Experts of a small language model.
Training: a variant of SOAP for the experts, 425M tokens.
Below are experts of layer 3 (counted from 0) of a mixture-of-experts language model. Rows are named up (a neuron's input weights, with its number) and show model dimensions 192-255. Each number is 500 + 50 x the weight over its row's rms, rounded and kept within 0 to 999. Numbers have three digits each.
Before each expert's rows: "mostly gets" lists some tokens that are sent to it at least half of the time. This comes from a sample of Wikipedia text that the model never trained on.

# expert 39
mostly gets: " Al", " Ka", " K", " Li", " Du", " Mar"
up0:440507458602539503451481510557475490458500459561548578495485494623511537522552482440543496531500479565498523497533536513445427496474487458540463583432505537483494536471497553428518542575382579
up1:411472534525557509526486520481410408500488453535520536570498508466623485466596560470504531482549414513442505555580544638483498403517521467461476560428518483474487464605421473517561530524525439
up2:446530463617449581547524638515498619479523459442578464427500512399482455531560562390547477442467569513461498443468472508571528529521439554462546446535479479526436502543504494494511447600459505
up3:548527519504530380549419491479404542599522466517500572463450482441484594467513487410447503505484491578449466493515570551475522363568464534635503560532425486405510489523617423475617440506460549
up4:487506532630540493498520493516421446506499414408440519426497521523488482525551480449528506488505446528424490484528515520511568444405442528606587531500478483474565477516538524502499514551416541
up5:402563532518478511463520547506509501519538497456585502592525533530488570512570483581485454484468377433494497509531529505501500462561464490446360514571491506556528569542575501497526481510523497
up6:524462456514536439514527517482468474550502447541483522461652474494514525618580429609530530618376463537545491443485474470442461508581510516526463533507409573467511498385441452487481486471474561
up7:449537490583466475509508545506463424460400564477511480497424583511513593611475464536438467464528440533509411585369546534551606510459537518450412416526442516491405472538410463467503612501465433
up8:487553456473438476448439512557492487573373512478536485442506546462504523527542503488443551517441438560534516487533518451529413484514439522579566534496468457500502524444435505543556544427496455
up9:489523443527531474512589538541499570412473546466531525523483477510477528529554478479439576488565445592452469474507470440463444516454491433502409544530423587606555592503552537551409472502541460
up10:485454470498415505419514537391509563515457515424463377496534443480479512444396513610492526483592482473464503516572436474593493536406458427505489525508470507585522502502540489461454480546522539
up11:554585502526529507459490569491410512515536496481454481385391554519559506427532531478448414448403529443574512545400467483437553617492504538572476477498505451548512475532433499462490492470512542
up12:558491466526519518491562445516529559537442426426567492560529486493492435546510471511489512562525433531528522488530494432516526406520476465477477504658428535450453493474516620473622529477421558
up13:452664496436593480530499547527496473527544557481582427404615431549568487576545542526554489497479489523444543451494401552481489570521505448490540522462417551545460516508585605477509577523492477

# expert 69
mostly gets: " large", " small", " more", " much", " largest", " important"
up0:586510465430524470550531485549482509541514510537555496566481495454529464558427428406442488544552579531581518376480541462477391574548425510519491463489555551528443437506424456638463465486409541
up1:409541436500513570483448460426478399451534572562502551469462458407511501578395483473415447550486395429464496526510481548387549535531452447432468555380507520555468515481470497479509512567554442
up2:478490515437477445495540495462440504512577494530512475545579515628529468548491516488454589565639516437567467473493541577492442532542537482522486473517460350537443436508465513535420564528385424
up3:494522534455478384508427533532522548502543445535425436539538421449472515450551504478551579399505503478500468499511509512584534472599504542381565598442465499540468547538495618502446487483467575
up4:558519546541538437488604446599453558460453384533493554499636417519533529531523510519553484519567539564558458598477531506502492505525441492537477534552429440549531508473493521550465520469595561
up5:403542598592539533554454444531566510633479396510400497454433555612558454551580464441562527562436604558449447601507509578450525508580440487508477473445532478467487440460426517457509451378529509
up6:446560535531510501497539497503386565571514504350553548518603428485565440548466539460508495510491567524449536580425567417525612518471561456516501564505495483472564506479455499644620445462517514
up7:504559566477565494537500670436541476527442541545550527394477525474487632436572539551432633497470496583519457542429549501472484464542596488508528521446468481571516460439503512490513483415497471
up8:543464559436409496544577481526579545447444551548569430480508579571451546468603461422563598570414498546488453510524564510588461523448584534579514527564567491492464469494560458452502517483449470
up9:497458482586471488486527586505567421556552546528528514563458532592378442439466578406477482573513545480527495445539551506492380517553489523553482432423526475521459494565548523490444468408516456
up10:429446484556481472521508432475531484520541569475450532465489558538546592552450549514463431568492566482506460526490542470524477399526531503568540546486499529459542504507519465548567505509457490
up11:499429513494511613523519433579502400530435441380504489525521458559669432577557463478546579494458531594464479512507575465427560417488497514439408473518467477457635538430480412544434500468390486
up12:558577476424568484488545462458521545551466513519488507424485372453581517560427504539470535541562524523530587504472505482425519478482464511512429429513495437500455490463609549452483504515505517
up13:428528498459525528581492492536528519539506518478439457541478389506544382468604444468613498569416519440461511466521508449493482490475555435558471538464513531544430519525398372571454476556569534

# expert 54
mostly gets: " G", " E", " C", " P", " O", " K"
up0:493517536518410473550608537530523420456539572544421482490578516461547447495538502458565524387485538457528353523523561546585486477491516567463553521506475439493564552582469518507407476535528530
up1:459500454532414453553494532538578533565500424473575507440580589454518420563504492541479578527529499513539465466524555514587494527469466471424440545461471479441552577479512475480466520547530485
up2:449479447460537523497431508528536531436523610511511459475488434497535491570575429648533497656446515435435500558517461460532530491469491460436499463456540473449478525497449476427526599545398581
up3:437539515506433489483518397450557482537497480559450507488533466513480493495504451498455526483485576504454464493483455483589622645572454516499420492439459501516480512509402535437544475512502468
up4:516638507413530489423468508577509400427443462450564457552637461506529519492501554437495505569566542496557511485466545484428475500491450528477532566489493548595471427504503522533552575464466503
up5:546455532393532567532553436508584434520478548468448477456506486398422445561453534511549572569471458532518486434474554534595512534550465466514480460437462438516538516531444507494409467476516529
up6:501463493425594450583435492529440493438561422498534481517551486436521523514493526399528489533477526426460438548458532487436513505535530519489490541503506549485424478471438518547549508476520630
up7:494433567495511443617552585562539490429511574505536483533586481524512460401471461569404483452418464465367499474453545530478479504491446567490465547443420538380514522515475549493540538446465569
up8:462441530499347534481511516566423428507512520435520494546429518556507443474540441481480418521563538421455397471564447602403592470450577537459431452515528470574424458430478499380606546567493544
up9:549509439510441425508514463528460543412640480473488478465475517432533474484595471511491483499490534504508507524450415451436460581581491493512545597484419466646446480449506379627445467458428463
up10:473488543385415512554378490458509563540474443487497541527544534497478478630503458538570459517443583526508423517490561416429470473507496521502511509534600501498484557481498505508505510489510555
up11:489490507473524563439474616494464502470484468465421472492542418426577497543522555501450570404554441532512510483566604522439539548472465521501471437507620458546442470479449511501460648443437510
up12:474528462479408450393472575471521550475534518493502445518514491536481512563455568459540507493418437506528441484437544511425552474402487489471513445513489417446457591514507424581468505454434445
up13:542503491498413501467384489476551517492457528508466557528456502516435508525489458481492477616482503505324435467542492483440494576515500517537536479460578417580439471543573564498520529400468534